From a checkpoint of a small mixture-of-experts model trained on Wikipedia: width 512, 6 picks a token.
Below are experts of layer 7 (counted from 0) of a mixture-of-experts language model. Rows are named router (the router's row for the expert), gate (a neuron's input weights, with its number), up (a neuron's input weights, with its number) and show model dimensions 384-447. Each number is 500 + 50 x the weight over its row's rms, rounded and kept within 0 to 999. Numbers have three digits each.
After each expert's rows: "comes after" lists some tokens at least twice as common just before its tokens as in all text. This comes from a sample of Wikipedia text that the model never trained on. Tokens count by the router's weight.

# expert 13
router:505484479556512564528403508461498513535529562635511471579507446459491524539554636504512553438438471556447501478486503523575460417627519418544527450464494530560379465538503521537455485469507596
gate0:586573450557603380514598458496504476503416554570516548521465423670513531582477471444517474514528387448511563576496512477593522504546501459521540435466458448483504468523595481499523484589490478
up0:508472488570594347562536516453539556462432515453471491565467492558486526548475514504470492461405465517613518548463536478437495530489498454457553468531458542552523521523541430439549503500527555
gate1:585583562409501476438425464552455531568533569544539531426409506503495455462468467460508528440491478498446681507487560452469419479541508452519518512435454499494475519460490474457537499449510438
up1:486462450425551455450526509485538606505604569433577507467475440463497554499543497476530442532561444498523532553559536490457558519485485558525485415508469475542460497527537474533464522549533514
gate2:551467387484497453566617466432443564438436442453448472540528548456574399458356515543569505490537543470533502478478467497472466463528486468499452543511595415588473451578543437546446496465549490
up2:417544483431376479468483527571491483523513622532590550452445537501555609490567554535450480445491452530434516485572486422457503507462435549512467411442442524459432464424483555374468514528417477
gate3:467564520504465436508393571547526439558511517474571454550492504379516536513470506451496437525434608449463572461534435548554603523577537462484458382467433572450485479456479478489477461478458538
up3:589525481386458445553473560546401476505533523479512559536475475540429402489546474460585553553418466514519490423586399457470517471602524497438431520443486478423489482521451487538487377575411521
gate4:415502509500522494535470445539500626438475464505555553497537517470457484473442487539356520495536532573426512532514498425437489497467450509542507536521504541505389444464524551514559427442487507
up4:533488513487476441518521519534565626426517496533514456542515494440459532527547511368477514441542511447513443510466507414610446436478511500504545473496573506545497499441578558535565510501621470
gate5:517500490472549442458491447557479502535626581550508470499447499517519637518571463476522555583446558515594500479422557537570440441503484537519500572538483424498534421487491445536538487519505441
up5:488534519525432532549559594521483563494453440497589552393609473519481467475445459529451508474554525452426455495527500491529474578516484599394546459498519541575445532507538457469522515465449477
gate6:514475472495548507547443398484469422524477538497472520434560476636428502549409556527473555426400509498482510449459462466444506478508509514485523414436474539522492484518482523509493516517507552
up6:484543543572370504469485504536482494420458527558535504515433536405456504479454510570521491464476511494533441519480482467538516481572498507569459528551540478534530541483588516517414449465540497
gate7:496454551390481478508581502466453508551427521496437463607499512506480516514606526489495563492472410563493491501452445441416485482602487540515543482611536498525492386499540588537535466446547525
up7:558591385612541537475534591649547487504558461510512506532529543486460528481506580457572400476472574478565495493537522468522446496447459479537470541473400536557476609535530440468487528562376546
gate8:467522492549500589545571366554533419525549497482454504578455448557419465517538461531550539460514447574555486500470485436500447542525489551557401514478541507481468484441419405485504461427489524
up8:424491570463521411525423441565494444603452504394507548562460462482518536546515525471478419482573492379483474447560528599440439505441594496537583372536483481486470460421497489494456564413542447
gate9:500498391509465519607444547425568484433483516507491546538424510533496495519589531513498453439507460550553523587451502522426426510484614527401398495500481504550490633535391510587458546450547480
up9:478448563549499468426562461495453554543470520486508515475540483496599610495435524481504483570442526460508503407509400528521527497540347444580565534498471496461497357467592478433510506541487514
gate10:502500504377532541480421567521482525496573472456538545491423428542590487602585589483463558483477520485508505495559477516539508445438555472505505461521449454460574513375422566466510466501472411
up10:472442489480514529471525539481518508527448475490580475465548528462487448501452521431499529578511458508497598442534529673496527442547464555436407451459430387515478491430436489455469427441475562
gate11:487564513454500480517470597554508459562519499486546488495481505492466455531324570519576469569534503540384454579404448508554559483460453468496449492472593506491444503519489582566482489531558484
up11:555504428477466519489516483512577506513517534432463569511566536548516503492505394504576356590525573438511454520484579489549570544495503506438539541396458512505448561452472571468574418500408493
gate12:491567493546496510473492466503519428444559489557519509543492498519437465478490545581466627436450494410425505454460560511584494389480406419465559495396486468524451600460564450471479480498491480
up12:520409421499456556534514432443372500509426462519492550507589455469513644486425521492573629530482552532467405476456470459425481525520560516529443548435495494512492444532581466431516527544505475
gate13:436489548539505446413552419463513573523489545547578522589555538454577442470504501391451420499453457468446515419443516425483520476467516490510555455501585458531522439528563474512490523495472563
up13:438540554516465457544475404469475522487521446527441470567541395421470430510543553546454503482497465536413513425584483590520438473502536530529523448429604400507474400516434565486483431529606587
gate14:472530549515504451415440556422476507485507543557478414421452605474483571477473523490563528497547498515486473451518487459549481587466455420473474468473481538549499463440559416573466463535554510
up14:520529507516557447476531576519452497585550492537332481446469464530487500586589444552584483450514466549448389583502560531438483465488523520519543555522470575509512553434474476515418527485502478
gate15:443536516514590504475571506424483538578514539525444491505463472575429481623554493499509508466538533529512506481537379525580573519470505527504576401606559580511434521570466457517523524544429522
up15:441438505431535520484418423438543572448589462515493485530445497539501562508507419515408553575537465486532532488490439480498505510540458628430574494543514524528446576490476395484442432494485474
comes after: " |", "|", ";", ":", " (", "–"

# expert 19
router:498493584542469547493530576546463461432489458478567498470455397477488507480482469438524467470470449441469522486622521513512538502515605550470500567505559466506563466434602459533511525568546484
gate0:561538542550447481427473497545596527493450502498516422473484368524431466526577564444391478504465514459494451470443548564489515437580419551392490540466510510551584498569522465544536528461512538
up0:528539567504489368459447543486518447497558415542309534482541508537489544541567531562433514557566453426431552467426483428490530524554383522519464476573528507532503520583491563496449421635495512
gate1:492384503444507536426530479459563413482457394473455508462491506539458489466475480566503374441498543522391518430484561439489499524430536516484645492459595456588556444553486514532414446533472443
up1:532560418479396448555475487493462516493563633477579439555498492521489478517454449414532564552557552532578482494496558547559477482577432509512429469528484550486466438490461503445494484522507571
gate2:511467465490511534589535538524534484482487467546512480442510521456445516455539499481569466412458530447504477456492583475579408509459416505545440416472471497530498545554424444520516489587508459
up2:555452488484463468530456480394548537528494481446420544529503522478512518550433482535465460490609552454479443493467458501473602468592482528429445586490484552472477458455542630553489424483560531
gate3:427462568428422494522527591534509509545512466516446575509570491494508443470516481564416517579472543540606430507514471497484552417451514536470520462440506546533509484478467449511460544561524434
up3:473582490520593420480578488436571512449500443525511479463469382480439543557429498445533534489503481469435445462501433494481526524574524423575501491471497427521506521523468544516505470550409501
gate4:529468485519537526503583513522562445509508438410482542439554518564522441562467495515454437617427485527467520518511471540509492518548467558460540516413506496566508504454543548432467489564513500
up4:643517572550453432557497489533478486534443518466487511438494475488521482539343573473463514542519556571463596515476453605563463484527526490532513496526539456506582534532545507498481453494429512
gate5:585435511535467504521478455455470407551485435507457447564571452556456422636468528474512443504619497505567500405486479525593490531457449549500452603523563522454436552509481567494493393479508435
up5:556433585509459517489536442515463480448529576467508451507538496488463493514398524426548494521545465464480526462436471537509604525458469519528485562512442554423492544428437518522483445487467549
gate6:463538413490485480518424599457503478570508553481496638436399505517451404529626545483557425459474540555424590542457482575584507533582481463527550556450473554507505440511489524549548497491454443
up6:431536491521514485458489512475401438438513474477583515547566489542560507488531489418447617593575438515429467456423466544491581443484480531451600471509511487510560487606507493504515414469524467
gate7:467522462447503454525565454530426537552433533490517501604492541562521469585463504563555520529551483565564471481534509491575491489541509492551475520528495506509599510536533482443489501494460471
up7:460489546433596523521609499489494515405440496475447401507533508454589530469550488522525513426423474532636567574437386487627545508502446506487457556477513590480527521479466551462535609489462437
gate8:494517505461513591565482469410488503481462473537534495439460501426471462542580587467566534466521441426423522684516522484441522556528508481528462557492470482532498469464510441543423439429539577
up8:509498534497491446505543578509496520451439400586507571450563523429467377531515507425440500557589462520400553594537407483398571573475529547526493544455475469467389453429515533592534472457508495
gate9:604505487524524454444605511532575507468546522530422443519538502440475460404455575485473443386492449482530440491475560472542461570541436534553593595492541420493581431595505558539489535581481548
up9:560435496495601481462457447479507564562548446472549495541422501532495479519465580518522519585480615559573511385462513535509488544539466406488556536500453527570483519512471551504464417523518525
gate10:411469477449581539571476416578393418557522428527500469493489517562463524484511462477540473474425501460411422543499515421515483489434447522475559498511498514413579466536444484606501501494479554
up10:612482560420521424519540380454529423498552510556515442534564506561607554405472491598479473569492450506458601470568522474608396532506487457503528518559480458475445472415473506555504561515483503
gate11:447493493411559545558509491508521514513538567518386395471493467547497529468470510537433534495473549475514503484478496480518438493556476431522484560467501569428495556483500517544491448529598553
up11:503518547426474483493481438538530496441515505461529516549598520608583481517511470409519576434604366477587537555447492509519488427525510511585445448442476484409534453461523448496423480508432454
gate12:464418484442410535542397538542430502445513470481506488450506629511426542527476450455508531474520504531507561553540554447468493471486482521453507546534438489475519561488545421497649497471464504
up12:471510489542507460498470534585463558555475488468419482493576507465450548517543433533502557465566485547461572522581506534478481563548570467445498516514508412434477505555483465534444469489609477
gate13:576528418460473543454531547471376487443523482536524544488553480420393517458516481472526468454468411506458464486425462431410520489505472464476569495469481538484498480465463423497534404441511536
up13:511454502610493518555481547435415617459564546436479444564514546435523490480519556570585547537493478598524473549447528509490494505515575429471589517468451460450503472577474469500522556494446535
gate14:511496495478484513488546613540508466417443576507492503510460505449469474428579444545512489542426459548492536441449651412508464513471509505481535545512561461530531572530436444475369471570503481
up14:517472501538528483508526494531454503482419560573421492454474576500568447501562500387479514560538469516484566471405593470483495470428522515492558493547502498491485523443553515531493492448531516
gate15:512469581586557423454448457511484479477523407556507493501518542489496532475541543456568591417454476549505580470480548442396515499466547542533528448538622483508501524518568444501481404563456510
up15:457585582588553485466505526500509449580575563544563491584511530476552476446496480467457552604488541465519506513541427524497610532506472503549471507434510487556569512398486528503498548477444491
comes after: " of", " the", " a", " and", " in", " with"

# expert 21
router:514599535461574518502548563497527408634427544554543521472514470474480485564478522446549493515524450400423463530540522524524490459466524412476481535426483474426517474520576539525544517570488483
gate0:502476439511539423543451451510563489547528426548495462538489505515545421484539542511480509462480554502514554499468467527425495495503572482555401434584530478469567578586582597508544537451439551
up0:477426419406527553483452539507528482609441462565489520459546483527521482475530554499479480581488563496468563546543445427505535423471565498577502542539450451532506466486524519511466560493408479
gate1:503428476475464506536478488456530570496498519522468490489472476532450520486492548410480380384521522450572582431510494590527398543466447538493566420475540495482557465572483477633505494511547474
up1:571513544519491541492406511445498615568464530475453429453522551472396572501469486529559417586537419466516517491455528479502584495534524484435598459520530524532436441496390518487480481522445670
gate2:571444490419554561579451517526458518538531504565494495546453530574509525431518514441431438549607488604503563461514642457484571459545577483502513508465439534502571555418408501475518511483507485
up2:496533381507511524510467510559606483460534494551539554517491559486522561508557559567456435473449355503516396522464496579462552513498527464499552516458557499441536505581518447479486489453463538
gate3:507517479595486477452469444447452442350449497390503513568510574504486502461546521393488394515487437491524456631491496544463479454424501459416498496500496438535464517516409437533551496495475375
up3:443421570530444511482529488581500564504453481557590460414611566580514445510451481422472496472484549452457538538480462578428471539487480514515546452554502544425465543529586552535484416520556492
gate4:517427483465402482541517530532462524510416487522531531473545454460550530526451544503598563550517385469547481509517507567498415508492462443513595537496411504532490599461493548442478482527479417
up4:494580491521502623518523464526464499467540496576464518491440540508600561506563510536413457549540526559491491479469445501498621525542560501522576550422432537512513471484421515490542503437525528
gate5:419550518472429469527493448476440451445496471419527520463453533487501379623509518540421513545510501530545498442443564518537485505448492546504540476463515549554568484399544601432534541593519467
up5:471545523454496535606558597420531487501489525391475428603509484439553423463469427507436565533407558542481479519520405505523461531432553511489418492577555505456446532434537475435552463414555463
gate6:470524522561513446572481449515545430448463460535532492567492424457491575520462551494491540476526420512516444447390519447402484567548532537446499521511630500468495502489483556576555443463414553
up6:520513541502474468528476475484469525516476498607515580588431411474511557458488561470630516494452556544436533457463482476546461498546587418485484453479542489466367434584528576493520498535497482
gate7:480579414440597486432513435524514504417490572498539536521451486462578511465545510532444515476566520544543544484504473493628432623503467508582510547402578509484498493511496440447469481487497521
up7:463439510593470503476450587581513558466525454529434511537540548556559414476566480439563417485464428544496472493526465471465488477469568528465477496533517456587501476581497609474517488522513491
gate8:399415561503466487482506495590574479542586501568569392418560495606564445500481592579529509440473521527429472426477435522496516567490561453479490465523565502446566358527493536487486517519569493
up8:575506508503476480520537487441446473473506485384468578477544498482480593465499494476563606410385551602485547544539422549474511519518448514504608453540530441492488568418480498512501469454542472
gate9:627623411511462601427506413480468390514603526541586482449476472422532462443460437572581489551494390565543510516454531443475455575486449581520489495471513449521441442618495555547483473395507501
up9:616506389528551427447467504541445424466454540581619521494466502444413430517503464537523452500557496540470475524512487502513557455576556486541479539464463511478534519479505508477564411587463461
gate10:494440564578463431467552605458536487520534524480459408488430522488491511476539460517569546471468501506581477398539438496555486517475536541514494549459571583478450490563529474508520481440541492
up10:519485499503518448532402529481465434494461508440427577568540509520525532557461416462439446472440518487475489535502432495524558477522544559525461450530563564472517417498384480483548521475523454
gate11:544599424457549489487517464452523410514472611606477482471523516459522455444396544481531481482508497488511403482504496518536468442497449503524428505479532539544518551554513533488528433525460522
up11:475530383498507515554467487468431519542505574573476540473589532420528470551454537505480465487549533562407432479467555468384609453496578477501519477613524414474487531612579502550508460508466504
gate12:500552564524447504451526544494551469579458562521413516487410554358547465563550535404529504471463491521474550522474571479480441386472499473555542506539518432453593455434460512524494459511603515
up12:497498542443534474522534521495559518511481509523505463478549411551428535488443455531520306516473567524462482421496461540538581530505543533457494533525531495467527528524490454452452510504391443
gate13:555526572497492412450517573494554485598461468472439578417466490478390512530473591551433471492571578526421481526472446501550497539401595518461548487463476537517478506571436527489513457468546534
up13:551415456525496437552498471517613543400520517510429519390541512447499379506511490487567485492528514442437487543505547484533552599478642498492508457474518462427502471520439416452555485516520462
gate14:480427463486508514500576435562552553462594541503517505427481456581520460472488559453545504443448470461468462452464460458451554452441454485550550429554469490427599521425440530517491488495524507
up14:428569483528481483456572527434484535475454447514503595507494515448572569455472534583539367431636405448540551556596475541497518591525438535569520576451554549437532501469525505540514544539400524
gate15:472532612421435553408464513539403515457475494490493476478510523589525476509465450496529478601502494452446525513476395458476468546496548427506473487510563581471474446530492385551641423563483520
up15:458444605469441410476502541464562522478514609581471515555567495440517500503576474477484454505458461489478590543462503453552450553407517608594518505575457472548486357443570476398461497455503499
comes after: "\n", "-", "|", " (", "==", " "

# expert 6
router:530511463481513435510531560495506496501537485472556542489515588580523516571428521568505457487423539575479472645455498422507446489512447379418431479523485520511514454488535646536635536494514489
gate0:491445447469488505605508500445499551558495587611545450473520533488487489545506503565485453527505457509478531473577436404467522501522462544510509537515420446524581530551471475492474574461498523
up0:517433498411475581439462428444427480494481511560469503530572514422446449512497525593593546499437467453525532552472476445524446604573578485497509514471476440552536544472474501537381517486469452
gate1:447516415459408430409516476490571492474483472486537525580444510400481456531572570525483525564555585587513472521518524484453439505468541559605460521484543486516483550483578554621488532464613454
up1:457599459532460440441498526577613486483556462447453577530410498481431516535427496557449461476470572515580476492560538540509426516522530466501484467424539475535510591538557569559568578511478575
gate2:401541585532498448548452493512557528505552527546533473464470499508449501444479568555466423498506464506506493454520565574578478485580507434508544521479480526447446479535521474560436522482486543
up2:551594540519557491532413490467528499546510474586478555548551486525543481482525491497392497450414482486425538496546408471526457418614408380520479465514540439511503588533482574424475503503574497
gate3:448532506453476520457430527452534499546495427501367558548619563545466452462502581559559432521524477537498443505534466496477493460497588456423464390443574330426592481493447495454472409523402463
up3:464541581566552431550455540439527475510514352464468441551501539435469552502514513542422484532567450504505469545587467485557414472536571422490511443536489452488472456502480488544524452431487519
gate4:507511467485498492514438473529501515504481565370513520482519469495448458566554546466467488500490410468506544481589487530496460524481498523478474588393402468524500486560554473483551591494436422
up4:533527512459514466472532446421529535540514538374520494412531493503363499529539516584597473498499496537559567423521560479427460434481559501519582538470420485452503470482530531457499494430529483
gate5:467563453466523481504533523563454483429455512434531596537507476462487514496507512473535502538501498593435455488533425475508452392471512475426483546450478439386470562528495520509611508528480419
up5:556529633579480454411471486553416543511443494603536533451477516471506541471570532502500528439565462517632496463538595613574556487489408488566427484567519545508461558493450492421479504509496568
gate6:555473493614587474500450518485373471477514427451483497488567566489569589501585507495464447492496541488501483534502437533513510583509558520515584500497474471504571523398521492480605494481419454
up6:447445455550513475610532544590458567427483503476539598478494498485442542503441569446475535463508501547522499510465594505507488397484550562519533475464556506542498471514548485474612556548419438
gate7:548512483537534481525496519609497418496468537528382544559508472422575501516378467517597474617527536437482569505417541464462512442422524502503573520484452589454476508481496586517487538564458524
up7:517515564536496459509485537559509540546487415619422602498519540437503577438422502498458465582611483408564579529522440540504490439566480498546486493484459478563494468438473531553499548577529432
gate8:514538475502502528509544462475556548489490482437481538401514533565418474456533515469607476500482502489488514559536545532473444456486422510470495509515523465454502502427558583521513554528474525
up8:498487492511454528414490489551486475421494498488477435412568541482518506418386487550462464540605465424632502479469436551541407416506456385543435478535506482497469576460478528527512542617477486
gate9:427496577507584443468592577419462435528497532430499417537427453529560487448480394531472580430622499512454595481570519458487461557573471431413538489514487568508499492540582421418488506582511579
up9:489462390462454493477531468538446487494490520419519446479519446432593488427575556464532387486530429441598554541509439624461449481487498525501455535486491532547569517459481470485496489473579486
gate10:480445503424554470523439567500493518521525405546531475510448492471489398626466591525469540447438496574480549489415433500512579520448481531616441524501490538523598626538525505512556461489482530
up10:458454488527556427456547524397481485582440490553539527545465488505508537448470526548491489504518393463515549466489498559511446519466507498536507459521429433464497399505587487507491606529545505
gate11:594485428510535509481430496535590533486454475574483505499474402418562518514540490489534446458618536581500616470500533391574475564451541592512581543519483495486503482494507553490471471523424474
up11:463492481448598471469478521507448547523524542500504455593596456470552501500541445538466429428583549529518544552539497446534514597502377484527535525508494487437490544452386465528502573462485636
gate12:524469447509498504508437498546440558458527388519547457494456460605459491525522514462477511404482469512439542514587479566541421469484455438540452576504544577615548473559553491432500510447424545
up12:473470497495510408501472419500624342465484489590502488506569488488489481476522504490501479469574471497506468533491501421462498465496402532567515566498487523549511505475539608489501489569503497
gate13:411503416476597529508410490597492555446413551521523549565518571536472395449506494502490459531526505471510510567537537420471588418427389496608468514590526538563526515492385486489575471517454518
up13:479480476407476500549516484564455435500477453492542464434503511539469440478528575596505579500484498481524571474417474481475484415585477509449509573464596543620568470463519421461521596418518530
gate14:474434444497542382458486431466409453477440478491426561549520521505538546476430467535511483512378473517501461451481484412527487473452534515590513500463449585443515450555514547436537481479486539
up14:596477517452501514478483519528571536514514600563558517442518435472525534471483452551489454492624539462464524547548471512483559457440465564466534422611458507560543469494471405492503501570462445
gate15:460570568485520514540492448470498478468519445508480420543471459576605436580482517525480488576496484525602463527466355595557549514506511503441465512463571602476508436511522512608545483435400463
up15:516581459444608439438504455529487441516588496479514499527451492519462568432506561517423516491574501472541537536517474504567561481519506471490534424471497511515516482456555424470447477541556547
comes after: "\n", ".", "==", ")", " ==", " ="

# expert 9
router:536454556494524543594471539465454540538509588537369433556460520471501475488531533445531504498440509575495510482489482502463490477445619486482531577534484435597550475345505453447471406495378558
gate0:509595507543448490567516520495516464496514460614485447575502525446504387478478438508492580537467529470508535470516561470482472508541604445492590486521528481417496502487500461526477463458434508
up0:477499554485482554513495516561515541520548494489520365476443480559463434520573351567480507492469480525505559465513496470559489488530480483468546450495549486460437559560512536464500467455449455
gate1:507558509614540490554493517464470550431476578490463480431422511476509509527571536477437560500553513448568535579475466470435368539559552531527492407632496565590519475568512565534504529540489473
up1:449413470462577432511496421568520501528584458572414521524495529455511474494465472466545458508442524531446509497499574540519553475500514503515362568415526540465480547459589502508514440448572461
gate2:465486596483556625473437436466453438554553551541519405575551389488503483555522572428489496463501517512494487488509556554541506475484585497483498401433558518445533505466439516493567453577468496
up2:460555475597446556541560485485396439558539455475483446525502435506440584559506483568583476495601454501447462455568546488504477560465508528498451536489535478478539487562609367479429477531551495
gate3:485485555423524444494510428459538485481489468463379558587536562567506433472489510409455525477478519507437491466538427395546447605516497597511547439474439574478539484539504553562586477537503499
up3:471463466411441445470544391520507538436581471507449493537482540522543531471540493486483482495481503501420436469577478380481500501571505506538407430588513587516521357500536496542451487419420450
gate4:481511499513493390572538504546507516574540386521442486448454468449493462568523487510544529562482453504413457425542585447474448514556512519549509511494535481512448379535448423598580577502520487
up4:601443510427447526522491501477497445584462503496553431569463523479499463477458519613439459491446518520505471507508393515568464585582450519521569409533460560476505413454473509551488423525534432
gate5:603495503551583503516431494556443470509462482487497435457497441453481588346512411492515495545463499590448482563424526464527516497462573459485493549508504479476466483533464444466527436530506492
up5:449521581394482453482400593430400489581469484478510497514505530486548479538495543488473489573529528466522432489573373427528436487445493529419506516530455541483509463457566560480444536432507445
gate6:484519584538537471581442386502502517547569514527438470535542497544364467420513523457421592495481386574467506458474437578517445569584533531533513525482530503544537502475490470582551466569542481
up6:467524537549491520497537573543496422459565492498521493560514454560487468474528440507528575522480509470489514467520596549512579476487521494486482468436543588508474541476522492548544562479476495
gate7:505492433464479477529505585476551395627466551445459484539558427403520370557580544558499494572582495492512509528575514505496454624424510524353456511505437427596491505469515422632534523518498500
up7:409453442521423536604508518474427542494446558533480572478531499494405452406543425495478523524483479578478574558533430480444536464484535488518458485456486442452564381476509472406512438512436570
gate8:471556497515520504523546539559469435497476545513380505632474524501510524488561561516501456524487382543503482435550538475502520582483570595538512571572533406482536515420452386433473484508588517
up8:548480529443477479557540559541454462536548475426502519517614487523480608456472492527561543479473477484515452463453450539520574490487525481532585535424418428595575466432481434562481574404450482
gate9:542425422517477599477436478515493449493512509473458453464502549578531470514537407435520531499500559539506514548530499408511455506478566542513495417438525445468483434462447474555425452496567526
up9:355480451558446474439453568482516469469503522540413536551471485421546468540425604438432408525499494429489474518463470510513509565488474478579479531462498452552535482468506493572580527521446467
gate10:402524432502550393599438486473438474551540507501494479504517535482557439465546516493498538502506554595428592515451527608485507491456495504532548521523558481529510452473578495498501549478449598
up10:547494541468506413519425508452542466518476458454520505580542496518439536498450527426462603478491532511495469444553566541404423509534491520519512587498496520613521465486545549516490462483505424
gate11:462539476409490429468467559524462476531556498596526455579492460458456449502460537463394392432522554517484471593420525537503509510515511499491597441561501564521561502500508353581455420535566554
up11:572478589406441422535479402512482357479489566503482452591513455462519508453489504473573491461510532482572462509560492523479521497476605487486517501426504488544511504475510470453538453493559462
gate12:508531510449467330596483485470489458415497551463465480579435481525572485428546472606493474571560599543536474482555564384525535412466477452526547471625399610560471441450610398422385485507523484
up12:482489497531499489530560468551485588528548521564574528504629504519476436546559489533527592542536469455502502538528413471385493572465534537455478500447536524546496461506509411613476500536501520
gate13:551471495481527626482571462417453515527423526507456551557462576391513461587465590513521512511467513519484483547507562400510406508498558534427497456484472426467469500563460438434492496450491507
up13:503555586526486511484525558477497451474391542446502462504523541448419473449470487476470447531549543484520430512543501565488523552462520454573554433563647498468552454375504544533504484464607465
gate14:552486492597429476591514539494498478615567535426452375470438493539589484470440488559502489473517481501424510529458513513450445580498552487466481498531597433520480440422524522543514549464435527
up14:523467531505475459499610525576481390561558523472559521407528564484551463511498433460547473612392510490494531500493487433398491447402598446552478468423548570481547506449429474491503498525512466
gate15:481470531570458582451481456383536433564509521491523350510477459529491500537468469501554503377464506477538512518492467552447506460591493458364589472540503492535534429484470467478474506539546478
up15:475560436552440556456493476457517528515527553573409564593553593433518465511496444465546515507511560473542543585500577479523506473490508465424490541478503458496399464540546583573520497505592499
comes after: " the", " in", " of", " S", " V", " from"

# expert 11
router:528454493463527489560484450604551543483516472547545510461499415532467494596486551490494500557484498596492521448473405596519491449530570445440490484541468540553400418571507527562502632508522480
gate0:524432477456570609382430480514426470503512489527431478515506478491471481569462506507512444546498474449507472483513462485555536508423544519572511536481443577481535560513455386500481481468498541
up0:571492409476455526513434508377424527544563474420486507503500481429490412464532607470519442504488485475427523486535369557497510433460621415468504499565543498532600521492555511545516482542501541
gate1:474429475561595546507529456554520540421459382502461532484510578583498532462581563511562495553446532550612418504474491533470466509464627437575449441521455479477554530577414536530506580509526478
up1:521525478470427524486512418486465547470516520484430541527506470431493583622471534521561591600572517535486514472468512526515525437551512508465478418483577472476486525477569532463569468479511474
gate2:551460458474520568475487475446459533445418402511550562531459478566433466590584492598413546500516418512484494505487490563567462486543466599519597453517531487497607428504526502550497532415455514
up2:508396521441484431563495580455564478582487608453448487457565582418571570409493446486376455459440365467518479482514547448425485540504502386521495587487546539510545478451451501433539559509443457
gate3:424484494537586511569464472516476489540528520435560479465517466492538490491431480536471578486429601549462448596519531587502443520472578540505457547574429467525503414513483513550418476487559575
up3:491499513465592483548393498459553437429483416453528348448490525476553434489422478513542466482489492502423536484537464465430523445410507474470558532514470457576464492641472498549492482503438486
gate4:464587470500511528501471568542399488394404482525483521413533432447448457535489456555547505504526460522520498492572471534509485494544577555511511606511470421501459565538449502460560544488508485
up4:485442534411495527434585480424614448572397405421532551529486541489433476470465521557506440524469485494541509534515519514492412496492501475561560492565524467460601504520496424449437531517511529
gate5:521551472542533491468573442475554448543494539481543492497550541488509549505551498486430477481505497544511503482481470481541480449544461566546440543526500487467518530500544559609440495410558488
up5:405502478418383551541456579466528470550510437460444503492501529492452486480507497489527536602499573477539517420515469483546425589520523535413481465505484518543621506514503459502523526522498484
gate6:533412461425574542478410410594466522568540423535578461473531425547418579600472548508540516486546424477567536474428474561455482437527513484514488526444501463547477489485548513538546503514492542
up6:529531468516453568583523493544461445539511427567506519495484540425504486546436413522502502592538523489527533446517448515445437496435551433485553399483545535461455491476443487497442531481586555
gate7:587502500467531547489399563544445505467583573484478437554495580529494539508504517520454470475391560578456525521489559505567417514488514511429497487541488375517488469473487512425489421432516419
up7:504496407526474494480478507402436439545414518465416495474516490570450458425488371506402529464525600539491524511509468440517610500427523545402518580554600369461509545418471528441505457447443449
gate8:454510460525452500510508420527478541476516525462508547636480471469446455516614519535513432471486490513580481567518509493533508517486508456505550540618531572520503523548445492434517509496564436
up8:484463433483514452514453537532532489411459466499543484594540489434467470538564467508513578453464563482484489467476561417400509472484481646474475563495553505378487583520399491524497499511604498
gate9:517429485377513518566501525484486424482550409477615523476496453515508536565505403485475485563470544558421543672532423556486471525518501444483506536546589497538562460555493468489474449422544471
up9:458460464451525504445567561497422485516475537514501481467583535465510534543462471538585407540498461452528429464501514490490539484475523503427444626495446522474481513564527519419471561518481471
gate10:521472656536570566517544515527489492553415645561524463509476536550523472574473520482472390548483488404501450523381508454512517517523617472534477478537464523622593478530529524545515574466504492
up10:509523493577535492573406458491570679571528494582516595594471534507522554469554410554468487625419519506455504456540505461427458325517510518433484451565442465393370461470453428533416486429492541
gate11:492578482488526499453481513456397375498516540457475461387514557429600492517407550422453457515555405540438456506485478520469509509535533403525563558480522617477520433555440518554497484528530576
up11:503465452526491454512511477524536489577476537462550519526508504548571632560414579481446423407535498492559492592567614515451504524454548448599539539413471519478523509481539479394467504472487467
gate12:434533537397469552479481491553567441538535492561504514593446498552431539499551451588518485419521497510382522498507423482488442519510441509468503446541548468525512478465412470507549606512534539
up12:519631537329398561531499449549464603490447453533523479576525426467405495492536497494528521551603470444425494532412540540474550458514577430556504497458572533448454433523422554504562536487496580
gate13:467500406475501483435565503552519402511428461524567446564502536502507528546463539518557485507467528538502584471449514479547493452403469492453456512574490410502445604647506462614490405527576466
up13:586483521515462538494607366567467369492538556511452510516531504553487520484491479517541432497403482452508424464402500464417495447484560564462486494486511499501443431497478451520506474499473524
gate14:501474550523497505496460539454465509590497559506515482509507425459524502526525470460435455477471540454543567561530449403423456510464543582372529521511481492499429476520503472477488491434493526
up14:546513416530500447445529466464514547584612476473574518482416569539584495524586486473504518502498536468520483456438466482527550446476461485548565546476514488443474511440488419484451450468501512
gate15:477427615419494421543404632424507420554394437475504592577506491434451490397561522461503454552405485461484531425511498499563503559512501455537431439589464477551539518512488473458556629419532460
up15:502573499532482572447537488497484540480477428475524507493534445529577568482474535546446507450531553489515428532486526614456448434448434534470569489474458538487578469565584571528481486494480436
comes after: " |", "-", ":", " K", " by", "|"